{
  "hidden_size": 512,
  "n_experts": 32,
  "hidden_act": "swiglu",
  "moe_layers": [0, 1, 2, 3, 4, 5, 6, 7, 8, 9, 10, 11, 12],
  "balance_loss": 0.00685,
  "init_std_router": 0.0216,
  "norm": "rmsnorm",
  "learning_rate": 0.0117,
  "beta1": 0.95,
  "max_grad_norm": 0.5,
  "train_tokens": 578800000,
  "dataset": "wikipedia_en"
}
Below are experts of layer 10 (counted from 0) of a mixture-of-experts language model. Rows are named gate (a neuron's input weights, with its number), up (a neuron's input weights, with its number) and show model dimensions 0-63. Each number is 128 + 24 x the weight over its row's rms, rounded and kept within 0 to 255.
Before each expert's rows: "gets" lists some tokens that make up at least twice as much of what it gets as of all text. This comes from a sample of Wikipedia text that the model never trained on. Tokens count by the router's weight.

# expert 12
gets: "\n\n", " (", " in", "\n", "–", " L"
gate0 [ 91 103 137 139 143 136  98 142  98 126 137 106 121 128 144 131 123 107 126 133 100 130 117 141 135 123 119 132 143 127 122 112 125  75 105  98 131 151  99 133 117 155 137 162 120 132  85 107 105 142  63 131 153 108 156 118 173  97  73 141 125 123  93  96]
up0 [117  87 132 125 111 116  97 181 102 106 108 116  98 142 144 123  88 145 132 123 131 142 121 123 136 185 145 116 125 143 107 111 139 132 119 116 175 112 145 168  96 123 101 151 116  98 104 103 113 115 162 158 141  98 173 123 131 132 169 120 121 123 135 113]
gate1 [158 132 109 129 113 125 107 138 164 144 117 101 107 118 117  89 183 122 137 134 114 145  98  91 161 146 126 110 120 118  89 143 101 104 146 155 145 134 113 132 122 112  99 128 165 132 137 147 135 158 173 124 141 144 127 143 144 142 103  99 149 131 161 156]
up1 [106  84 123 108 145 134 126 138 141  99 155 153 157 169 121 149 143 118 136 108 124  58 127 111 142 171 130 114 111 146 128  88 159 160 110 139  80 109 117 131 141 139 141 120 135 125 141 143 160 139 131 152 146  78  86 137 183 102 139 128 146  98 127 119]

# expert 31
gets: "==", " an", " Al", "am", "id", "an"
gate0 [ 91 210 100 138 154 127 127 113 127 128 137 176 106 125 105 134 115 126 114 127  94 130  90 132 140 116 116 164 105  96 125 141 108  97 133 159 134 126  96 119 135 120 114 114 123 117 127 136 120  69 123 151 129 114 111 115 131 123 132  89  87 166 116 110]
up0 [138  93 141 175 141 118 114 134 125 143  92 106 135 103 139 138 152 120  97 160 165 130 166  93 141 134  97 128 136 130 116 141 168 154 120 111 110 124 126 125 144 148 110 171 121 132 143  61 155 137 110 135 121 152 123 140 110 129 131 187 189 135 139 188]
gate1 [ 88 107  84 109 109 141 101  99 109 131  98 124 116 150 130 137 103 100 119 132 103  74 143 112  95 133 173 157 113 146 137 138 110 153 105 124 135 149 125 129 121 130 115 118  76 137 161 113 161 146 113 129 136 151 103 144 112 153 132 146 117 103 117 117]
up1 [135 143 111 149 140 109 124 133 163 113 125 112 122 141 153 160  92 144 161 116 117 141 124 144 128 109 131 101 131 160 134 126 113 167 164 111 130 167 147 134 119 139 166 118  79 112 120 178 148 134 133 155 165  86 170 170 139 155 131 145 108  82 111 190]

# expert 30
gets: ")", "\"", " J", "),", " –", "J"
gate0 [ 88 116 123 158 142 144 127 114 108 147 156 119 110 145 136 144 103 181 110 129 114 166 125 103 152 122  99  89 139 124 136 139  73 138 131 132 131 120 132  99 103 120 100 171  97 125 163 117  92  91 103 120 155 156 102 147 144 105 126 131 151 172 139 150]
up0 [ 96 117 116 119  83 111 127 119  93 104 121 158 122 162 147  76 163 133 174 177 108 151 197 173 179 119  96 136  90  81 142 148 136  91 115 105 166 111  77 149  94 145 133 113 140  88 120 123 112 173  98  91 121 120 126 117 114  94 109 137 136 155 137 145]
gate1 [136 137  84 133 107 126 113 123 146 141 111 137 175 123 129 132 141 127 132 100 115 157 137 130 120 132 147 117 126 100 130 126  98 153 150 128 155 125 132 118 122 122 120  96 117 155 154  85 144 143 135 119 142 159 140 120 150 174 159  70 173 116  66 163]
up1 [133 124  78 110  81 119  90 116 124  85 142 151 182 116 128 126 136 122 130 110 119 117 140 133 142 106 124 124 153 107 126 154 104 173 140 111 139 132 139 119 123 157 167 121 116 124 195  79 151 132 135 143 141 126 132  92 114 125 151 127 136 132  94 140]

# expert 26
gets: ".", "s.", ").", " St", "\".", "ic"
gate0 [150 155  94 130 137 158 132 111 120 125 123 144 161 129 154 118 104 138 118 145 127 144 126 127 119 130 138 146 131 108 137 125  94 103 124  91  97 145 147 110  85 127 158 136 117 154 104 121 154 109 157 133 121 136 154 139  84 134 121 184 166 114 121 138]
up0 [143 143 130 111 132 113 156 111 143 107 129 145 159 107 131 141 130 103 126 103 101 135 155 164 167 125 149 126 142  93 149 122 112  89 159 105  98 116 130 123 112 165 123 163 122 106  92 123 151 140 141 146 105 127 158 130 116 131 102 174 120 111 122 138]
gate1 [118 143 137 135 147 157 107 118 141  67 119 106 136 138 119 157  76 115 106 134  96 151 157 130  95 162 114 128 137 164 136 124 112 107 106 149 126 143 107 142 110 145 108  78 115  90 148 121 131 151 140 130 129 125  91 140 115 128 106 166  89 132 134 136]
up1 [126 168 154  95  73 195 133  86  87 113 172  97 152 170 100 128  90 151 158 122 115 163  90  98 133 138 140 117  95 122 138 109 127 175 143 154 123 124 105 124 119 135 129 176  98 149 124 102 139 115 111 114 117 145 123 142 146 142 106 147 124 134 134 107]

# expert 2
gets: " M", " m", " p", " a", " P", "M"
gate0 [115 133 164 142 116 150 106 132 190 140 136 147 152 168 124 140 107 144 144 126 155  99 139 114 116 100  95 143 148 163 146 177 113 156 166 169 103 123 122  98 134 141 149 133 131 117  92  68 169 138 118 172  94 106 129 112 138 127 163 121 124 129  89  96]
up0 [ 81 130 127  81 137 148 106 141  84 143 119  98 137 122 135 104  91 105 162 135  84 175 108 127 131 196 122 156 165 103 126 149 135 120 114 121 165 122 161  90 132 122 178 122 126 143 111 135 113 135  98 111  85 118 142 143 141 137 101 148 113 135 145 119]
gate1 [126 104  92 144 126 114 144 113 158 116 167 107  97 130 126 102 109 116 130 159 123  74 125  91 128  99 139 121 133 145 130 140 130 128 105 134 150 168 116 138 124 131 142 139 129 143 105 134 124 143 130 121 141 119 122 141 106 118 179 126 150  97 137 125]
up1 [136 161 136  84 132 125 194 141 141 117  76 115 105 107 125  98 114 190 117  99 138 132 119 131 106 132 136 132 129 114 108 123 151 125 155 143 126 128 124 107 115 104 155 140 100 124 132 157 153 126 107 190 160 139 119  46 146 128  97 126 137 154 124 114]

# expert 10
gets: " D", "3", "6", "0", "4", "7"
gate0 [ 92 145  83 139 165 153 117 110 106 120 108  99 139 108 153  92 122 129 163 146 150  98 153 165  88  84 111 153 147  83 137 129 118 118 137 131  88 135 118 117 109 155 131 154 100 103 117 154 148 138  92 128 124 116 147 130 112 157 151 120 105 140 162 141]
up0 [137 127 115 142 151 151 134  88 102 156 129 115 107 120 138 108  99 149 140 108 144  91  59 132 132 110 161 102 114 135 103 107  83 125 127 146 166 136 144 135 146  97 137 177 151 159 122 154 157 130 104 101 165 105 142 105 162 144 108 131 137 155 132 165]
gate1 [156 156 113 131 142 124  76 160 132 160 156 126 112 134 113 130 132 102 102 146  92 107  77 152 124 152 162 126 195  90 152 160 154 168 120 141 127 135 180 122 148 141 124 112 125 150  85 121  93 170 103  94 142 144  96 116 156 157 123  74 138 126 112 146]
up1 [ 97 133 117 154 131 107  98 160 131 124 147 166 119 151 164 117 154 116 122 122 160 125 140 179 109 135 146 109 147 103 131  98 131  99 123 143  82 127 165  88 101 143  86 151 131 153 138 111 114 126 184  99 102 134 121 154 121 125 155 129 118 127 122 109]

# expert 5
gets: "s", "ing", "es", " on", " at", " from"
gate0 [ 95  81 149 134 150 146 145  91 113 104 139 126 141 147 128 122  76 109 104 117 182 102 123 140 103 134 134 144 133 113 144  73 131 148 138 159 145 115 116 125 112  75 128 113 137 128 113 125 106 105 151 184  94 183 137 139 148 137 175 119 121 149 159 112]
up0 [123 170 155 124 115 122 100  87 106 125 144 137 101 117 164 130  93 109 114  84 135 136 132 127 126 190  83 156 110 127 119 144 158  82 115 112  75  99 126 168 128 164 145 134  76 151 135  88 120 110 115 109 144  74 137 145 112 144 127 135 140 108 102 140]
gate1 [118 104 152 114 125 125  82 136 124 117 156 149 120 105  96 103 130 159  94 131 106 139 148 111 123 134 147 144 149 101 123 125 153 114  80 114 114 146 112 129 130 160 133 148 130 148 143 108 112  91 131 157 140 156 111 157 156 154 137  83 117 124 104 154]
up1 [114 140  88 102 125 114 157 107  83 117 126 137 110 149 117  85 108 115 125 161  95 171  92 175  93 128 164  98 125 170 116  99 126 126 142 122 143 103 109 143 186 120  90 141 152 109  93 107 110 176 135 111 123 136 138 142  90 125 126 164 146 109 101 125]

# expert 22
gets: " of the", " in the", " the", ", the", " The", " to the"
gate0 [132 137 129 131  89 182 118 137 109 108 110 116 122 129 167 151 158 100 122 150 160  78 125 118 140 113 155 178 169  96 113 187 111 141 119 107 154 164 122 135 146 141 179 126  56 129  96 163 118 149 135 134 114 109 156 171  88 151 138 135 146 155  80 143]
up0 [105 174 109 142  96 168 124 137 109 101  90 123  59 143 137  90 154 106 130 167 110 112 140 146 129 104 159 145 183 109 121 186  90 109 155 118 116 135 115 136  81 119 147 116 105 147 135 156 100 119 144 145  74 135 164 150  99 134 123  53 132 130  83 105]
gate1 [159 165 116 100 102 158 108 121 137 107 126 144 158 139 112 117 129 138 134 159 162 110 133  81 150 139 104 129 127 139 161 151 120 112 122 116 135  90 119 132 116 161 148 134 130 140 116 122  96 123 110 134 138 119 162 150 153 110 116 148 118 145 106 126]
up1 [145 166 115 163 145 130  73 121 104 112 170 121 101 153 126 169 129 137 152 133 109 125 168 128 143 147 119 121 121 134 110 143 127 152 122 119 109 106 101 130 101 137 111 126  74  96  90 129  89 170 151 161 128 134 151  96 118 134  99 120 110 116 126 151]

# expert 4
gets: "a", "i", "o", "u", "el", "ia"
gate0 [145 124 161 151 126 126 109  95  98 125 115 149 148 133 130 106 134 150 116 132 105 138 131 143 133 137 128 132 150 112 115 114 114 100 142 142 117  98 183 117 105 111 114  88 108 133 126 153 110 107 115 135 120 124 119 116 127 121 184 135 133 137 142 170]
up0 [145 127 119 115 149 125 144 117 154 120  87 121 130 124  80 133 117 142 130 140 153 126 130 140 120 164 156 122 120 146  73 160 133 125 124 101  80 111 108 131 155 104 127 175 107 148 134 145  77 170 133  93 106 117 146 141 149 165 136 173 139 108 117 125]
gate1 [121 119 125  78 119 128 146 104 150  93  99 132 128 139 126 126 170 156 118 119 135 158 104 152 103 177 155 144 182 120 108 123 119 131 147 100 122 130 134 147  34 108 147  97 109 106 126 153 134  57 123  76 125 137 114 113 134 116 133 135 102 153 106 111]
up1 [123 137  89  97 143 139 127 112 177  98 155 144 128 108 112 143 177 147 128 126 137 143 145 111 119 143 141 144 149 101 108 116 163 114 138  95 103 136 136 122 113 139 145  93 138 103 133 144 117 117 115 102 125 117 126  74 140 125 177 129  97 137 128 135]

# expert 0
gets: ",", " and", " of", " for", " to", " in"
gate0 [157 111 114  83 109 112 190 187 130 141 183 151 109 143 160 113  95 122 156 143  96 123 149  86 100 115 112 120 148  73  94 100 124  79 162 139 108 113 129 116 150 113 155 140 122  88 164 116 113 132 118 113  81 123 132 125  94  92 113 141 123 139  82 122]
up0 [137 121 135 127 160 168 120 112 137 145  94 136  83 125 127 148 123 140 161 138 129 174 150 166 128 130 160 193 153 125  98 143 157 143 176 146 162 171 138 134 109 144 122 122  90 135 131 125 149 129 142 105 110 165 151 129 160 101  64  99 101 139 140 135]
gate1 [155 130 119 142 130 157 163 143  90 153  79 102 141 167 146  96 115 139 114 109 151 184 115 125 191 147 135 102  96 148 110 105 123 154 121 126 161 121 156 157 126  75  91 153 147 120 147 125  77 131 123  54 143 106 130 132  86 130 135 147 150 155 120 143]
up1 [115 118 126 136 108 190 100  94  98 123 116 130 116  86 127 107 157 143 146 141 144 117 179 149 124 134 114 121 153 127 118 128 115 101 168 128  81 132 132 127  72 122 104 144 156 113  86 155 132  98 120 135 128 141 132 103 131 178 155 154 166 187 159 145]

# expert 18
gets: "\n", "\n\n", "op", " Pro", " pro", " pre"
gate0 [115  89  78 144 121  98 106 147 105 124  92  86 151 144 132 134 136 151 161 116 126 125 154 140 119 156 131 158 144 191 135 138 139 126 150 125 148  78 147 122 128 133 157 127  66 190 121 158 103 160 100 135 117 152 101 165 105  95 131 119 128 151  84 149]
up0 [143 130 123  99 123 118 130 170 167  99 131 154 129 109 123 126 140 124 105 127 121 176  97 137 112 151 126  87 142 153 144 112  77  87 189 146 172 109 132 118 100 111 112 123 139 130 134 114 130 138 143 136 126 144 209 122 152 142 146 124 111 143 122  76]
gate1 [130  96 124 134 136 172 147 151 153 136 129 130 125 165  92 103 132 115 121 123 128  91 122 146 102 143 146 171 127 154 106 191  68 100 166 140 136 134 125 127 178 108 151 142 109 118 108 146 146 175 137 117 146 133 206 123 113 152 124 110 122 134 123 135]
up1 [125  73  78 110 108 101 119 158 142 126 132 139 146 147 145 132 128 146 106 117 100  91  97 131 144 139 130 115 130 119 130  77 193 124 167 100 111 107 102 150 106 122 109 185 141 133 159 151  82 142 100 169 129 155 167 161 110 164  93 119  95 109 123 168]

# expert 16
gets: " | ", " ", "| ", ", ", " in ", "; "
gate0 [127 121 120 171 117 113 140 128 144 121 143 109 143  98 112 114 100 144 155 103 142 127 107 101  99 108 155 144 107 135 121 143 109 144 168 116 120 124 146 159 114 155 117 144 124  79 156 146 154 131 121 114 138 102 130 128 103 149 121 151 132  96 160  95]
up0 [150 106 115 125 164 150 160 126  83 138 160 145 103 133  96 123 158 154  83 156 146 131  99 137 117 152 133 137 122 150 105 140 155 136 136 155 161 131 118 115 119  97 134 104 149 135 133  98 142 122 126 118 158 133  74  76 161 140 127 111 151 146  94 131]
gate1 [124  97 154 132 131 125 107 133 134 138 104  87 126 122 103 153 120 157 154 113 143 127 173 134 119 113 136 144 141 182 124 170 104 136 115 110  76 129 107 107 124 142 153 110 118 142 118 113 151 106  93 100 127 141 113 169 161  85 138 106 108 107 109  92]
up1 [ 87 138 148 136 153 161 120  88 129 137 106 174  85 129 164 154  61 108 188 126 141 124 145 109 133  98 149 195 121 112 192 112 136 119 104 125 139 141  91 140 129 129 145 145 115 108 149 106 163 117 120 152  78 117 101 166 131 132 152 124 132 147  86 159]

# expert 21
gets: "1", " |", "2", ",", "-", " B"
gate0 [148 119 143 119 131 148 195 101 160 113 115 122 130 115 176 104 100 133 106 111 124 120 124 138 113 123 115 113 117 134 172 134 167 132 106 123 124 177 132 151 105 124 166 134 109 129 145 138 124 122 143  89 144 119  85 100  71 175 125 153 147 116 129 147]
up0 [152 116 126 163  93 110 156 126 130 173 121 144 129  79 139  91 122 156 128 121 122 114 106 153 107 121 133 169 108 113 121 165 152 133 102 153 105 100 145 131 122 136 151 125 147 153 192 119 117 142 136 138 143 151 135 127 141 120 102 120 138 133 168 124]
gate1 [ 93 131  98 122 109 157 118 137 107  91 116 149 147 121 131 157 117 132 102 147  94  86 112 134 144 153 117 129 155 119 118 137 124 105 161 137 125 158 125 158 117  88  94 168 115 118 155 157 131 115 128 116 116 157 121 142 156 132 140 132 150 159  76 109]
up1 [102 102 121 158 124 139 154 155 133  91 150 134  96 137 104 132 145 124 122 137 113 137 120  90 108 113 144  99 143 118 123 168 132 132 153 161 190 115 152 186 144 172 151 127 121 118 151 103 165  98 168 152 106 145 105 157 134 142 141 129 155 140 110 136]

# expert 9
gets: " | ", ".", "–", "0", "; ", " ("
gate0 [143 105 156 158 137 125 130 110 120 146 111 117 142 138  75 143 177 148 114 142  87 144 160 171 130  93 138 111 129 111 113 103 114 150 154 138 117 129 143 101 123 147 124 104 138 144  71 115 127  97 110 125 120 131 148 121 140 131 119 138 156 130 135 112]
up0 [147 145 165 124 125 122  99  90 160 105 132 151 100 168 156  81 114  88 128 105 123  99 145 132 114 179 132 153 121  81 163 165 154 120  70 105 128 114 161 148 161  81 123 121 127 124 161 144 149 142 175 136 138 153 136 159 105 130 175 124 144 122 141 139]
gate1 [150 126 105 128 111 136 132 127 162 114 158 140 118  93 134 103 154 125 132 162 124 126 105 114 153  96 140  98 152 164 123 112 117 146 154 121 203 139 122 162 168  95 150 118 128 150 142 158 133 129 133 116 127 123 121 155  98 149 111 119  57 116 154 132]
up1 [144 108 128 137 112 121 162 110 129 116 155 153 128 156 132 126 166  72 138  88 102 144 138 120  89 100 182 127 110 127 139 132 125 123 137 115 131 120 144 108 106 120 131 102 117 146 116 107 122  83  67  98  99 128  93 154 156 100 158  94 100 173 108 143]

# expert 6
gets: "2", " R", " H", "4", "ur", "5"
gate0 [101 140 131 111 138 123 126 153 134 143 136 138 120 132 148 114 131 117 100 155 107 102 170 160  63 154 138 123  88 159 153 146 132 139 128  94 148 119 145 117 177 148 152  84 140 141 132  91 125 109 127 113 130 130 155 142 118 162 122 101 147 105 121 157]
up0 [136  72 133 163 119 197 127 126  98 109 100 101 166 132  98 100 158 135 193 134 139 101 147 135 124  97 148 147 112 110 102 147  90 139 122 168 168 137 123 158 142 107 107 100 134  84 140 100 109 115 128 113 167 113 130  85 128 117 129 133 124 138 169 122]
gate1 [152 145  93 153 195 132 105 140 109 117 127 144 150 128 158  72 110 150  78 123 118 116  87 146 113 154 131 102 112 146 124 153 121 105 110 159 139 116 159 143 120 153 125 161 147 125 128  97 115 158  91 112 146 162  97 126 129 125  75 145 143 111 150  70]
up1 [ 99 102 114 131 131 132 136  85  96 106 132 143 154 105 167 136 151 189 119 120 144 106  81 139 130 126 112 142 138 163 172 120 123 179 127  88 128 147 143 162 129 180 127 127 148 111 114 172 153 124 118 121 150 165 170 177 151 135 130  93 146 135 103 139]